Experts of a small language model.
Experts: 64 experts in each of 14 layers, 160 GELU neurons an expert, 1 pick a token, a softmax router, a shared expert of 320 neurons.
Below are experts of layer 4 (counted from 0) of a mixture-of-experts language model. Rows are named router (the router's row for the expert), down (a neuron's output weights, with its number) and show model dimensions 0-127. Each number is 50 + 12 x the weight over its row's rms, rounded and kept within 0 to 99.
After each expert's rows: a language model's description of what the expert responds to. This comes from a sample of Wikipedia text that the model never trained on.

# expert 24
router:31 52 56 52 47 40 40 53 58 49 75 63 53 77 44 66 54 53 57 63 51 57 35 31 48 51 40 48 21 41 48 46 46 39 39 51 33 65 56 42 47 44 56 36 50 49 36 74 66 48 44 40 49 61 49 61 28 73 53 47 54 62 49 54 45 67 43 43 43 24 58 71 50 40 60 67 48 41 76 47 46 65 75 48 41 54 34 52 29 68 62 40 44 25 63 74 43 65 68 49 57 59 54 39 40 65 48 50 59 34 33 48 50 41 51 38 52 54 68 51 60 48 50 70 49 69 30 47
down1:18 65 30 48 50 50 62 32 38 53 50 35 55 55 46 58 55 19 67 40 58 66 27 32 52 49 57 30 45 50 55 59 32 55 52 55 37 53 61 66 67 53 34 47 49 55 24 37 37 58 40 58 33 48 36 50 44 45 46 36 66 55 69 56 32 55 48 38 44 59 49 47 64 50 46 39 42 65 43 44 62 40 44 49 41 62 38 29 38 49 40 50 58 49 50 69 49 40 39 33 47 47 53 47 50 50 63 33 37 35 54 64 63 70 40 46 40 39 28 20 46 42 54 34 33 77 46 46
down2:43 45 48 45 51 27 67 39 58 39 54 50 61 44 43 43 66 56 41 44 39 50 33 50 57 56 48 56 60 69 57 66 30 42 79 40 46 32 57 64 63 53 62 59 40 52 57 60 43 61 40 46 33 31 60 58 49 61 53 55 27 51 52 40 43 26 46 39 65 40 45 65 37 34 59 45 61 66 47 53 53 46 63 66 29 50 42 53 59 55 68 75 49 31 51 45 49 58 33 73 65 55 56 20 68 50 47 54 55 34 36 52 41 49 38 64 27 52 48 54 34 31 47 68 22 59 38 60
It responds to: Word endings forming past participles after was, is or be, e.g. "was lab-elled as", "is made by", "men-tioned".

# expert 47
router:55 53 45 31 36 52 39 55 46 64 42 70 44 53 67 44 60 46 53 75 33 61 61 42 72 52 36 35 46 64 35 43 49 52 57 57 79 54 49 28 87 31 65 51 42 41 54 49 80 58 50 60 22 49 60 46 50 54 32 54 33 53 53 59 34 55 66 60 46 50 34 60 36 58 73 44 52 46 58 24 68 53 36 53 71 35 47 46 66 52 56 49 45 46 55 39 47 39 43 57 46 42 44 47 58 47 61 25 52 63 69 49 40 59 61 56 56 65 40 51 49 30 57 40 53 62 38 39
down1:53 56 42 38 54 46 53 27 43 54 58 46 53 55 56 27 61 47 40 46 54 47 41 47 61 66 27 56 66 44 73 55 38 54 77 40 26 77 71 40 44 59 43 65 53 55 59 39 47 55 34 54 59 47 46 51 47 44 28 69 40 48 50 37 55 51 47 81 53 58 34 36 46 45 45 66 36 40 52 55 35 53 38 64 53 32 33 38 64 60 57 51 55 43 51 31 53 30 47 45 60 59 63 75 44 42 41 21 65 54 39 61 49 45 39 75 49 52 60 50 67 39 58 72 72 47 42 46
down2:54 53 47 69 44 49 53 48 59 63 56 43 38 37 62 28 43 47 71 51 45 73 50 64 55 58 38 56 53 47 70 72 64 52 62 61 37 51 64 52 46 36 35 65 46 47 51 38 64 60 36 34 60 39 50 34 54 71 37 29 35 36 50 51 49 71 51 43 70 44 54 39 40 43 60 57 60 63 65 48 52 63 47 56 63 42 46 56 53 59 64 56 83 23 69 39 60 48 59 50 54 31 40 37 45 73 54 29 61 51 45 41 34 20 48 60 58 53 52 58 52 36 64 55 35 70 27 54
It responds to: Digit groups in geographic coordinates between degree, minute and second marks, e.g. 04′07″E, 9°41′, plus stray bytes in CJK names.

# expert 14
router:55 42 64 39 43 39 49 36 46 52 56 50 38 57 68 47 40 53 50 45 46 31 38 57 58 41 51 64 52 52 44 60 48 70 44 56 47 56 42 48 74 50 56 55 35 43 59 67 41 63 57 56 45 73 39 69 37 57 62 26 58 57 57 50 39 41 60 49 36 57 65 47 38 47 61 64 36 61 63 47 39 47 76 30 46 39 67 69 55 69 39 62 70 44 38 53 35 28 58 47 70 32 55 49 40 50 32 67 57 49 37 55 45 50 62 66 38 54 68 30 26 58 55 33 27 17 60 38
down1:45 58 57 56 64 26 51 71 17 54 50 52 48 47 50 41 67 41 39 41 50 49 58 54 46 59 33 51 48 69 46 44 52 41 49 76 84 62 42 56 47 32 34 46 57 47 63 47 47 28 34 70 76 51 57 57 76 46 36 53 80 49 37 52 33 56 36 55 58 43 43 53 63 73 39 68 51 45 53 56 48 41 44 52 39 73 53 48 48 50 39 39 36 33 40 58 43 49 62 61 52 37 44 25 46 41 61 51 72 55 69 39 44 38 38 38 46 52 35 45 55 35 38 36 49 38 53 48
down2:46 31 54 66 60 33 77 52 68 60 49 44 43 66 48 34 48 62 80 60 44 47 34 42 71 64 51 55 39 45 47 60 53 61 53 56 41 48 54 48 45 62 62 66 52 17 59 19 48 56 42 50 54 64 59 44 52 49 65 46 66 35 47 50 85 31 45 56 66 39 63 62 39 50 53 29 36 49 46 42 54 41 65 52 61 50 52 45 33 66 60 48 53 46 41 47 34 77 51 53 43 47 45 44 73 48 61 54 48 58 18 32 50 74 62 54 47 47 34 49 55 46 40 54 53 60 40 60
It responds to: Word-final adjective suffixes completing a word, mainly -al, also -ary, -ic, -ial, -ual, as in criminal, legal, binomial, industrial.

# expert 18
router:39 45 55 31 53 53 48 53 43 45 56 62 65 73 54 56 53 44 61 44 51 37 45 62 43 39 31 80 57 49 58 32 42 67 44 50 39 45 42 33 60 61 45 62 61 45 50 63 51 52 61 60 40 93 60 53 60 59 34 50 50 66 51 41 60 30 56 36 46 55 51 19 54 67 54 43 44 36 55 52 73 35 69 68 39 58 60 49 62 44 44 37 28 39 44 55 54 48 47 50 55 58 85 64 40 65 27 63 26 40 64 36 46 49 49 59 44 54 35 55 62 57 56 43 40 38 62 46
down2:67 38 06 29 55 52 56 70 36 38 61 44 52 41 61 39 58 49 36 56 49 42 72 74 52 37 57 35 76 60 65 55 53 49 50 53 61 54 42 35 42 50 47 65 48 61 62 42 52 62 59 39 59 42 44 31 46 49 47 42 41 33 38 42 39 53 43 48 53 60 67 45 60 59 39 29 40 38 43 37 47 87 48 28 41 38 51 40 42 57 71 60 44 55 65 52 57 44 38 61 50 27 53 61 32 68 64 63 49 52 56 62 55 55 52 73 51 54 44 54 56 64 52 70 55 49 35 43
down3:33 36 51 55 68 42 25 67 53 56 25 75 49 64 62 68 42 61 46 61 46 51 61 55 30 59 43 55 48 22 43 46 40 64 63 53 57 51 59 42 39 53 49 54 33 39 52 41 67 52 55 61 72 55 65 51 40 50 32 54 41 50 37 78 61 62 35 49 40 55 46 36 43 47 40 59 41 49 66 51 67 39 55 31 45 55 50 33 37 36 62 38 42 30 60 40 53 63 65 44 41 47 59 46 45 54 37 49 73 71 39 46 51 50 49 70 55 35 53 53 43 18 75 61 49 60 65 64
It responds to: The word the, and sometimes its, their, his or each, after prepositions, e.g. "represented the University", "of the Rif", "The third phase".

# expert 5
router:64 41 40 60 53 53 39 46 51 53 64 45 31 40 71 56 52 46 38 48 41 42 55 62 35 31 44 54 60 33 49 58 66 40 41 64 55 38 58 44 52 74 49 26 58 60 68 70 60 56 40 43 57 36 40 36 60 38 41 65 57 46 67 63 41 70 72 53 31 64 56 45 59 48 49 61 57 41 59 32 67 36 30 46 81 36 54 54 62 56 34 53 61 62 44 33 25 42 53 45 60 70 60 53 34 32 39 55 31 56 38 70 35 50 65 35 36 51 57 54 38 53 53 37 50 35 68 43
down0:47 62 55 58 42 56 51 53 51 58 29 41 25 55 45 69 53 46 63 66 44 56 70 31 63 61 34 42 54 31 61 67 49 52 69 57 63 61 55 48 47 45 44 49 38 46 43 61 49 35 56 60 61 67 62 69 51 47 47 27 45 40 61 49 61 41 23 50 43 27 53 55 31 44 42 59 32 64 44 64 40 49 52 35 67 84 65 38 39 53 67 26 48 52 60 55 46 72 39 34 52 29 53 39 56 44 70 54 39 51 59 68 51 32 57 57 63 46 35 41 54 45 42 70 36 49 53 34
down1:52 63 69 44 52 55 35 50 65 33 40 30 45 51 32 37 46 26 52 43 56 59 57 31 62 56 40 64 46 78 51 60 50 56 43 51 39 44 32 51 55 68 53 44 52 52 40 70 45 55 68 51 47 28 55 36 16 57 51 40 41 54 46 60 31 30 58 40 34 66 48 49 43 32 40 25 32 50 60 34 51 74 49 56 46 53 70 45 45 44 44 38 43 59 56 27 55 54 58 73 40 51 48 51 20 61 48 57 37 48 68 44 56 28 30 40 39 46 57 47 57 61 47 63 36 52 41 55
It responds to: Hyphens, slashes and short word-final syllables inside proper names, e.g. Wu-Tang, Jun-ho, French-Canadian, Brooklyn, WNEW-AM, Doru.

# expert 35
router:67 56 59 46 47 67 53 57 39 39 51 29 36 44 46 70 51 64 56 41 60 49 50 70 44 46 52 55 48 63 71 39 59 34 51 47 34 58 56 82 30 52 41 50 40 62 50 41 39 50 39 72 47 50 35 54 52 42 26 53 57 56 68 46 46 58 64 32 36 72 45 49 49 40 48 56 75 57 40 53 63 66 31 50 26 64 51 41 50 64 46 49 35 67 49 37 39 58 30 67 33 48 63 37 46 65 42 33 56 43 65 39 45 46 27 49 67 42 27 59 41 65 38 52 50 70 36 65
down1:51 61 68 55 71 46 52 39 50 52 37 39 16 40 50 52 51 53 55 53 41 46 39 58 32 68 36 40 58 61 58 49 62 44 71 58 53 40 55 42 42 55 70 42 54 67 40 58 51 38 56 39 62 52 47 52 55 49 69 51 40 50 44 32 52 65 32 59 54 43 42 86 61 65 49 60 52 41 45 59 33 32 40 44 38 43 72 67 36 55 65 33 48 65 49 57 43 49 43 30 35 30 37 59 38 57 39 73 44 38 68 48 69 28 26 46 47 44 43 49 54 45 32 52 22 62 42 44
down2:55 43 61 44 56 62 41 67 54 40 26 60 54 52 36 43 47 50 75 55 67 23 58 48 56 52 25 62 51 37 37 42 55 83 55 62 53 56 51 75 59 62 35 46 30 47 43 33 50 58 69 60 48 24 34 45 50 34 53 64 56 60 55 50 65 40 47 35 52 40 53 27 45 41 66 63 43 39 55 23 70 48 53 70 64 60 48 38 37 49 41 52 39 29 47 63 39 45 41 43 50 42 52 51 45 68 52 46 38 46 45 39 41 52 53 79 57 42 44 59 34 63 56 38 41 57 35 35
It responds to: Equals signs in math and definitions, plus infobox field words like Created by, km, election and year prefixes like 202.

# expert 44
router:49 64 64 56 56 50 65 50 40 55 57 36 42 55 46 47 71 45 60 48 59 60 65 32 46 69 59 32 57 47 68 43 40 53 39 65 48 50 67 50 27 48 28 59 58 47 54 45 49 48 59 41 59 35 42 75 62 56 29 64 47 37 46 53 30 31 54 36 59 62 58 51 35 42 26 37 79 72 44 38 41 52 65 51 35 58 41 38 53 48 60 40 28 58 50 31 52 43 46 23 45 46 44 55 71 56 77 44 30 63 56 35 41 61 68 46 46 47 43 41 48 60 25 58 61 58 34 48
down2:44 47 45 56 61 58 50 50 46 40 47 64 31 57 55 58 48 36 55 43 39 56 52 56 34 46 48 23 54 53 36 45 56 35 47 37 81 34 61 46 40 49 43 50 51 81 54 43 39 50 46 25 50 58 54 66 30 40 48 51 51 61 47 53 60 53 63 53 35 58 77 88 48 62 55 34 72 39 62 33 48 63 61 70 43 42 35 53 33 45 74 63 56 54 44 60 33 54 29 45 37 50 58 42 41 45 48 65 65 41 67 50 57 58 43 33 42 36 50 21 53 57 62 49 44 27 51 40
down3:54 45 51 62 42 49 62 65 40 59 53 46 56 54 52 62 39 42 73 55 32 38 68 60 48 60 55 61 69 42 57 52 29 15 54 58 55 33 49 51 46 37 46 53 40 30 59 50 62 41 28 34 44 51 79 62 68 52 44 57 46 46 26 62 35 53 46 34 46 60 36 65 33 66 64 40 50 64 29 29 49 44 79 39 49 38 47 34 41 48 44 58 52 47 47 52 51 27 36 50 53 41 53 38 61 58 65 39 50 62 54 63 46 46 52 56 46 38 55 47 72 50 47 54 51 79 79 63
It responds to: Word-internal pieces like tig, atis, ag, sy, sib in Latin species names and longer words, such as prestigious, polystigma, Gemäldegalerie, engagements.

# expert 48
router:57 52 59 65 56 53 44 45 64 45 65 39 50 31 58 39 47 66 36 43 37 58 51 25 52 35 37 59 36 41 62 43 55 57 34 59 46 56 36 59 58 58 43 57 51 70 57 36 57 57 49 61 70 49 34 32 35 36 66 34 22 28 44 46 57 26 35 56 59 81 50 54 34 47 42 54 58 57 48 61 50 46 37 78 66 40 35 53 50 61 50 54 44 42 64 52 16 40 55 50 50 40 75 60 44 33 37 42 42 45 56 34 46 53 51 68 73 61 54 37 52 55 53 54 65 62 35 59
down2:37 41 52 46 47 39 61 52 42 59 42 57 43 55 69 39 38 56 46 46 38 45 34 56 32 39 64 32 46 40 39 56 42 54 44 51 67 30 45 49 60 41 54 64 58 36 57 74 59 67 42 60 59 28 47 71 44 48 58 52 46 64 52 39 47 46 76 86 22 30 74 62 38 47 54 66 47 39 56 47 42 40 43 49 32 41 63 91 50 45 43 37 33 58 42 45 64 37 51 55 60 48 48 56 45 53 48 66 54 55 65 49 54 56 60 47 60 57 32 71 69 40 72 61 45 53 52 60
down3:44 40 53 47 39 49 48 44 58 57 45 47 42 47 56 60 42 41 53 22 60 42 53 43 55 55 39 26 54 52 46 37 43 71 36 47 54 45 58 54 53 38 50 45 60 56 40 51 52 53 47 50 56 45 39 31 74 61 42 66 36 33 40 47 65 41 46 68 59 61 74 70 65 49 37 44 62 44 50 58 38 32 67 60 58 54 38 66 51 69 41 59 41 80 50 27 34 54 52 75 41 46 65 34 46 41 42 59 48 49 61 41 47 43 39 80 77 63 53 48 21 48 64 41 42 82 61 58
It responds to: The letter y and short pieces like ry, ames and oy inside personal and place names, e.g. Vlad-y-kin, Ari-y-awansa, Hen-ry, Gal-way.

# expert 16
router:41 62 59 36 52 54 59 65 27 54 35 56 54 69 34 56 58 47 42 26 57 50 63 73 44 44 44 55 35 61 40 54 55 28 64 53 33 56 53 42 53 42 43 57 38 60 53 27 66 66 39 36 66 42 34 55 68 44 46 67 63 79 35 42 40 61 55 30 80 67 53 62 64 37 34 74 50 60 43 37 56 42 32 45 38 49 73 43 40 44 40 50 51 53 49 47 65 62 37 40 48 46 44 62 58 65 32 43 43 37 57 51 37 41 53 62 53 81 43 49 46 67 59 61 49 50 39 49
down0:49 42 57 47 30 37 37 51 41 39 54 46 42 37 27 53 45 70 58 58 53 38 34 37 49 50 57 35 70 62 39 40 29 49 81 60 68 67 43 81 25 44 20 58 65 40 52 62 65 46 51 72 35 35 53 64 43 50 62 69 43 37 42 44 49 34 32 31 59 56 67 46 65 41 48 55 51 57 38 72 36 66 38 54 54 49 51 44 35 39 56 31 41 62 48 65 66 61 58 50 40 54 43 36 41 33 45 54 61 63 49 51 57 63 69 61 59 53 50 46 37 56 55 56 53 47 41 56
down1:68 76 62 40 40 55 40 60 64 50 40 52 39 69 66 40 37 69 78 69 52 47 70 34 64 56 43 48 42 51 37 39 26 60 63 40 63 40 57 49 55 74 40 57 44 55 54 54 69 45 50 53 41 46 59 66 56 69 56 36 59 73 49 40 62 40 49 42 55 59 52 38 51 68 51 53 45 51 72 26 44 50 45 71 31 27 55 36 58 47 56 40 37 64 54 57 46 50 58 53 49 47 40 62 60 35 49 61 52 50 78 32 43 59 22 47 43 33 69 45 43 51 52 50 60 46 69 62
It responds to: Closing quotation marks and parentheses, often with attached periods, as in "best of the bunch", table cells like 49.5) and 13.12 (90), and ."

# expert 50
router:65 56 48 61 64 35 40 68 72 39 41 42 33 54 47 54 48 40 50 54 51 60 41 55 44 46 40 31 41 54 50 28 57 44 36 56 57 51 46 57 30 59 73 37 50 42 48 45 38 59 44 62 81 43 46 44 59 65 32 48 55 37 30 34 68 48 46 24 42 61 42 58 44 65 35 36 35 55 41 52 63 78 43 48 19 44 70 41 42 27 59 50 61 58 65 46 53 43 52 69 40 51 29 37 52 37 45 59 60 40 28 45 45 67 61 70 63 61 39 46 65 55 49 63 50 63 57 46
down0:45 64 39 55 43 38 58 40 51 51 84 27 20 23 54 34 52 54 44 44 41 71 82 69 46 39 49 44 42 40 49 41 53 43 49 59 40 52 43 63 41 58 72 50 44 53 62 38 44 51 67 45 51 47 29 65 62 40 69 45 58 60 43 54 43 43 48 55 57 75 48 55 39 62 47 34 45 56 45 32 29 46 29 55 57 53 45 43 56 36 36 54 46 44 45 48 23 47 48 65 31 57 57 34 44 58 36 62 37 65 65 66 62 45 38 66 62 54 43 63 54 71 70 52 46 57 37 40
down1:61 39 77 43 47 58 44 67 58 45 46 53 45 41 45 47 47 53 74 50 64 70 42 37 44 27 52 58 64 40 36 53 40 34 48 46 42 54 57 36 50 53 52 55 38 33 37 45 31 69 75 55 39 35 61 47 59 67 66 66 42 56 72 58 49 60 32 39 58 48 57 59 55 55 37 49 50 74 17 47 61 68 64 50 40 57 46 63 57 32 48 45 61 34 40 35 42 39 42 55 46 35 60 42 57 56 45 37 62 43 78 54 52 55 54 83 47 46 60 33 24 59 43 40 36 42 53 59
It responds to: Word-internal ac and Ac pieces, often before tor or adem, such as vernacular, reaction, massacre, academic, Haciendo, macro.

# expert 21
router:67 52 58 75 57 71 44 29 49 53 23 42 52 47 47 61 66 38 62 61 44 38 60 63 54 46 65 46 22 44 52 44 47 51 49 61 26 66 67 67 50 50 44 43 54 52 44 17 39 62 47 45 38 39 40 48 70 56 54 56 40 39 31 48 41 43 56 56 54 44 65 81 59 60 46 52 58 42 37 76 59 34 53 28 62 64 53 47 63 42 64 61 37 30 56 41 43 38 70 51 47 38 39 45 65 52 34 41 49 50 38 43 57 49 61 47 55 68 62 33 34 53 52 62 34 42 67 62
down1:43 72 49 30 62 65 65 60 49 57 53 63 19 70 61 35 47 53 48 71 91 53 65 38 53 35 30 62 50 59 65 65 25 48 51 55 42 52 66 53 54 42 35 41 73 79 41 51 43 44 49 46 50 45 53 47 73 50 63 48 72 55 55 40 65 45 48 63 71 30 54 59 51 57 46 48 59 40 37 50 62 37 45 37 49 50 46 38 34 47 52 37 52 48 33 54 67 40 73 39 54 49 57 44 30 58 62 50 45 51 63 54 53 52 43 63 52 51 59 60 63 58 44 36 38 28 60 44
down2:43 52 55 38 53 58 71 33 41 37 43 52 58 49 84 61 56 53 38 61 67 29 34 48 57 71 39 38 52 60 27 26 45 40 48 52 64 66 46 49 67 34 24 52 46 33 47 65 48 60 55 50 42 41 57 44 60 36 34 54 79 58 48 48 33 64 21 68 29 37 60 62 45 44 55 25 48 26 64 62 46 52 30 54 56 46 59 53 36 68 51 37 68 44 62 43 61 51 49 45 46 52 54 62 52 58 53 37 49 40 46 52 53 51 50 52 50 55 36 70 52 68 58 63 63 55 59 41
It responds to: Word stems and pieces like ep, occ, high, long, often after rec, acc, ke (swept, steeplechase, keeping, recipient).

# expert 62
router:67 74 53 41 69 62 63 70 33 55 38 50 37 37 39 55 55 60 63 28 70 64 55 74 29 53 41 37 49 63 48 69 49 36 64 63 29 37 66 45 45 34 51 39 53 66 41 42 55 55 34 62 65 37 51 33 58 38 37 55 52 59 39 48 41 49 43 38 67 72 49 49 51 35 29 62 53 67 37 48 51 54 33 43 44 56 49 34 56 40 36 53 43 53 46 36 88 49 35 43 40 50 34 53 42 64 49 42 51 29 71 39 42 48 37 45 54 58 35 39 55 66 51 38 46 55 55 55
down1:72 38 46 58 45 45 48 66 39 56 53 58 35 70 56 46 75 53 71 73 43 76 60 31 39 65 55 50 43 37 47 65 56 41 65 51 49 49 68 50 80 56 54 62 61 63 58 65 37 72 58 65 41 43 58 28 65 40 57 30 49 43 42 42 61 68 45 67 60 45 43 40 41 67 46 36 62 61 50 34 52 52 35 44 63 36 40 47 52 54 54 50 53 56 68 60 36 51 65 45 37 54 39 48 56 53 78 68 24 70 49 34 62 38 72 49 43 40 41 47 42 39 54 50 45 57 52 39
down2:51 63 62 59 42 45 66 53 28 64 48 46 47 64 68 57 39 73 61 72 65 40 66 67 59 56 50 23 50 60 59 56 39 39 61 62 60 42 57 38 40 42 54 39 39 61 27 67 64 59 39 46 48 47 45 55 49 61 37 52 54 48 54 54 37 40 50 48 38 57 51 49 34 46 56 64 34 47 61 65 24 68 50 66 45 66 29 59 57 58 25 66 51 65 30 29 83 47 51 47 35 55 49 41 24 28 52 54 46 31 56 45 46 54 47 68 50 57 52 60 65 43 38 63 46 61 41 62
It responds to: First pieces of years like 200, 201, 185 in lists and text, plus sentence-opening pronouns like This, His, They.

# expert 32
router:66 75 51 41 69 62 63 70 33 56 37 49 37 36 39 55 55 60 63 27 71 64 54 74 30 52 41 37 49 62 47 69 50 36 64 63 29 37 66 44 45 34 52 39 54 65 41 42 54 55 34 62 65 37 51 33 57 38 36 56 51 59 38 48 42 49 43 38 66 72 50 48 52 34 29 62 52 67 36 49 51 54 33 43 44 56 49 34 55 40 35 53 43 53 46 36 87 49 35 43 40 50 34 54 42 64 49 43 50 30 71 38 42 48 37 45 54 57 36 40 55 66 50 37 46 55 55 55
down1:42 67 61 39 24 41 71 37 44 28 43 47 61 23 49 57 46 27 56 51 56 58 47 45 56 51 41 30 71 64 73 54 52 30 49 29 58 45 50 59 41 51 28 52 68 67 31 37 63 45 53 54 68 47 64 43 41 58 26 58 55 51 48 46 55 41 43 34 61 66 58 73 39 51 55 32 75 54 45 59 69 56 36 73 48 54 31 58 51 41 48 47 45 34 47 48 48 59 42 69 33 46 40 58 60 41 46 62 43 54 52 48 52 47 79 50 53 49 53 69 46 30 30 40 55 50 59 46
down2:40 48 67 60 55 57 50 24 62 60 36 30 59 43 47 54 40 58 57 45 52 59 54 28 52 29 51 30 53 40 78 44 33 26 67 64 46 45 60 68 38 67 61 64 41 46 47 49 55 49 40 59 46 39 78 70 50 40 74 37 61 50 55 54 47 64 46 63 49 49 62 61 24 80 32 61 65 34 50 48 59 51 60 45 57 64 57 51 45 65 51 62 39 52 44 35 46 73 48 60 37 41 38 43 46 41 75 47 33 42 51 51 37 46 34 59 54 49 49 56 55 60 44 43 38 47 55 78
It responds to: First letters or pieces of words and numbers at the start of table cells or after parentheses, such as F, La, 193, 3rd, en.

# expert 31
router:65 73 51 41 69 61 63 69 32 54 37 48 36 36 38 54 54 60 63 27 70 63 53 73 28 51 40 36 49 61 48 68 49 35 63 63 27 36 65 44 44 34 51 38 53 64 41 40 54 54 33 62 64 36 50 33 56 37 35 54 50 58 38 48 40 48 43 37 66 71 48 47 51 35 29 62 52 65 36 48 50 53 32 43 44 55 49 34 55 39 35 52 42 52 44 35 86 49 34 42 39 49 33 53 41 63 48 42 50 29 70 37 41 47 36 43 53 56 35 40 53 65 49 37 46 54 54 54
down1:43 70 68 33 40 35 52 40 52 34 31 68 65 62 56 47 60 54 55 40 38 49 38 37 65 34 54 54 52 49 35 54 50 54 41 46 37 48 39 58 49 38 35 34 37 49 58 35 52 72 63 54 46 41 54 72 27 65 38 53 76 56 39 58 58 39 36 53 59 36 64 54 80 75 40 55 54 44 54 56 49 62 38 59 53 44 61 47 54 36 33 48 26 68 75 54 62 42 42 67 60 49 48 49 65 42 37 41 42 41 55 51 59 59 36 73 84 66 53 59 49 51 47 40 39 60 55 55
down2:50 21 42 41 91 39 33 36 58 47 52 34 53 47 52 47 31 49 47 36 50 39 45 55 63 38 42 52 38 56 44 28 54 29 35 39 19 47 58 45 61 50 37 45 51 39 51 49 58 39 48 58 54 58 56 58 60 28 55 45 43 59 70 58 26 49 51 56 42 76 58 51 46 25 39 45 49 24 67 50 52 46 61 46 55 67 58 71 63 44 52 45 43 51 59 66 55 69 22 49 28 57 41 64 60 51 52 49 51 58 64 24 43 45 41 67 43 31 53 41 45 55 51 57 58 43 42 48
It responds to: First token of a new sentence or table cell, especially He, It, was, is, and century digits like 14 in 1492.

# expert 7
router:69 60 59 52 50 26 69 61 35 45 49 30 42 44 57 57 55 39 51 61 60 47 32 75 43 50 47 53 45 46 65 57 18 50 43 54 36 43 50 38 48 45 36 60 60 33 30 59 52 45 54 24 61 68 60 49 47 48 56 37 49 34 43 35 45 47 51 71 40 77 68 44 33 52 55 71 33 53 64 37 41 45 48 55 71 67 54 49 55 33 40 70 45 59 74 34 60 41 28 30 53 47 32 67 43 43 57 53 43 51 52 54 50 46 57 42 38 67 37 59 64 43 49 34 72 55 66 43
down1:48 50 59 50 47 57 60 47 37 55 40 27 51 48 53 47 65 16 66 51 43 37 42 58 49 28 33 51 65 51 61 36 41 39 36 46 26 37 74 50 43 47 47 61 68 19 45 34 49 50 67 44 59 50 61 44 75 62 50 50 47 72 32 40 40 39 51 53 56 54 66 58 52 34 42 55 48 54 29 44 39 55 59 63 69 35 46 25 46 65 38 58 29 50 51 42 59 25 61 64 51 51 46 79 33 55 58 49 58 60 47 51 37 48 57 29 47 53 35 67 43 45 56 31 42 56 48 62
down2:63 69 47 54 56 61 28 52 39 57 39 55 50 38 69 79 22 49 62 57 36 56 70 57 51 66 52 60 45 44 61 54 37 44 45 30 60 36 51 56 67 37 53 56 54 28 42 44 32 43 50 44 50 51 67 56 57 56 55 36 57 38 57 41 60 41 48 63 54 43 55 53 47 72 43 57 47 61 43 52 50 29 28 51 29 52 30 49 71 43 22 67 60 45 62 55 43 47 40 52 49 54 49 47 58 44 43 58 50 18 42 39 67 28 52 78 45 36 30 66 56 66 62 53 39 37 51 66
It responds to: Word-initial pieces like res, Res, Des, pres, dis, Sch starting longer words, plus lead bytes of accented or non-Latin characters.

# expert 38
router:34 48 42 61 60 56 66 62 39 61 45 49 42 37 48 52 72 67 73 56 69 46 44 61 36 56 59 38 68 51 30 33 33 36 62 42 45 39 55 58 44 58 61 45 58 50 51 64 59 52 57 47 57 55 64 41 72 48 81 31 38 51 54 39 32 29 62 48 51 60 23 49 54 58 70 47 47 60 35 66 61 62 29 48 29 54 39 43 37 59 41 52 42 51 63 59 28 42 48 58 50 66 63 34 25 58 57 33 59 37 60 50 66 52 51 60 54 68 45 34 42 45 50 39 33 50 43 73
down0:51 44 51 52 58 33 45 64 50 46 62 57 56 51 29 53 42 49 70 33 45 54 47 47 46 30 71 79 33 61 27 45 58 63 45 28 52 51 50 43 60 38 46 63 59 40 32 37 47 61 59 33 60 71 44 52 29 61 43 49 43 37 39 42 50 55 63 57 41 64 71 53 43 52 32 67 66 12 58 63 49 68 51 50 57 37 32 31 44 32 46 29 63 65 49 30 39 47 48 66 37 51 26 52 34 56 33 40 56 57 51 51 39 61 57 54 51 44 60 38 46 45 43 64 57 69 46 45
down1:62 52 62 51 49 28 32 68 46 43 45 48 49 33 49 44 28 62 64 56 53 58 42 61 57 53 33 50 38 33 52 43 43 77 43 41 48 61 53 61 42 40 37 31 64 42 75 55 39 39 55 52 36 57 42 39 71 52 46 47 55 94 41 34 38 51 53 53 49 76 56 61 51 61 52 21 48 58 53 48 24 35 52 29 49 74 39 46 59 56 53 66 32 35 47 60 42 71 56 36 35 65 50 61 34 44 47 44 38 65 44 44 27 55 32 57 54 47 48 54 52 49 44 48 64 51 44 57
It responds to: Single capital A and other capitals starting names or acronyms, often after country codes or pipes, such as AM, UAV, Aitken, Aerospace.

# expert 49
router:57 36 57 54 58 56 41 68 56 61 56 64 48 44 49 45 71 38 63 58 50 31 42 55 73 61 37 53 49 43 62 49 67 53 57 54 47 40 42 38 58 43 34 46 49 35 59 43 56 57 36 45 51 38 59 21 57 40 75 51 50 46 42 45 65 46 62 66 54 68 46 62 56 35 46 35 61 51 35 86 47 49 45 37 52 55 77 38 47 37 70 47 46 42 39 53 69 54 55 57 44 24 52 62 52 35 37 42 19 59 36 63 32 67 60 36 59 50 52 58 33 30 46 48 54 74 69 37
down1:49 42 40 59 37 63 43 41 52 35 66 52 45 59 39 52 56 49 46 67 45 62 65 35 61 67 39 52 66 54 54 49 54 53 54 38 44 35 37 39 48 37 45 35 42 57 16 20 57 64 47 30 58 53 49 34 26 57 78 38 56 64 39 64 49 53 58 34 43 62 43 63 35 56 42 43 52 45 61 44 30 55 39 34 38 47 60 46 54 78 58 58 59 58 32 61 44 38 66 53 65 37 43 48 50 29 66 43 63 51 43 61 70 35 50 40 69 55 58 54 48 43 54 33 54 68 72 72
down2:50 36 58 62 26 59 44 38 53 66 72 50 51 45 22 57 52 44 65 40 41 46 54 34 59 65 36 29 35 40 62 37 64 60 27 60 49 49 56 67 38 55 44 33 60 51 59 54 44 38 46 30 50 44 66 49 38 41 83 67 49 52 44 66 32 47 35 57 54 60 55 66 56 46 59 50 54 57 34 51 55 42 42 24 44 32 45 70 50 42 26 61 47 60 51 57 40 47 74 47 54 68 49 48 35 51 67 49 40 56 31 61 57 51 47 51 62 66 41 64 60 34 47 37 57 66 76 38
It responds to: Opening parentheses, semicolons and em or en dashes, often in sports and results tables as placeholders before N/a.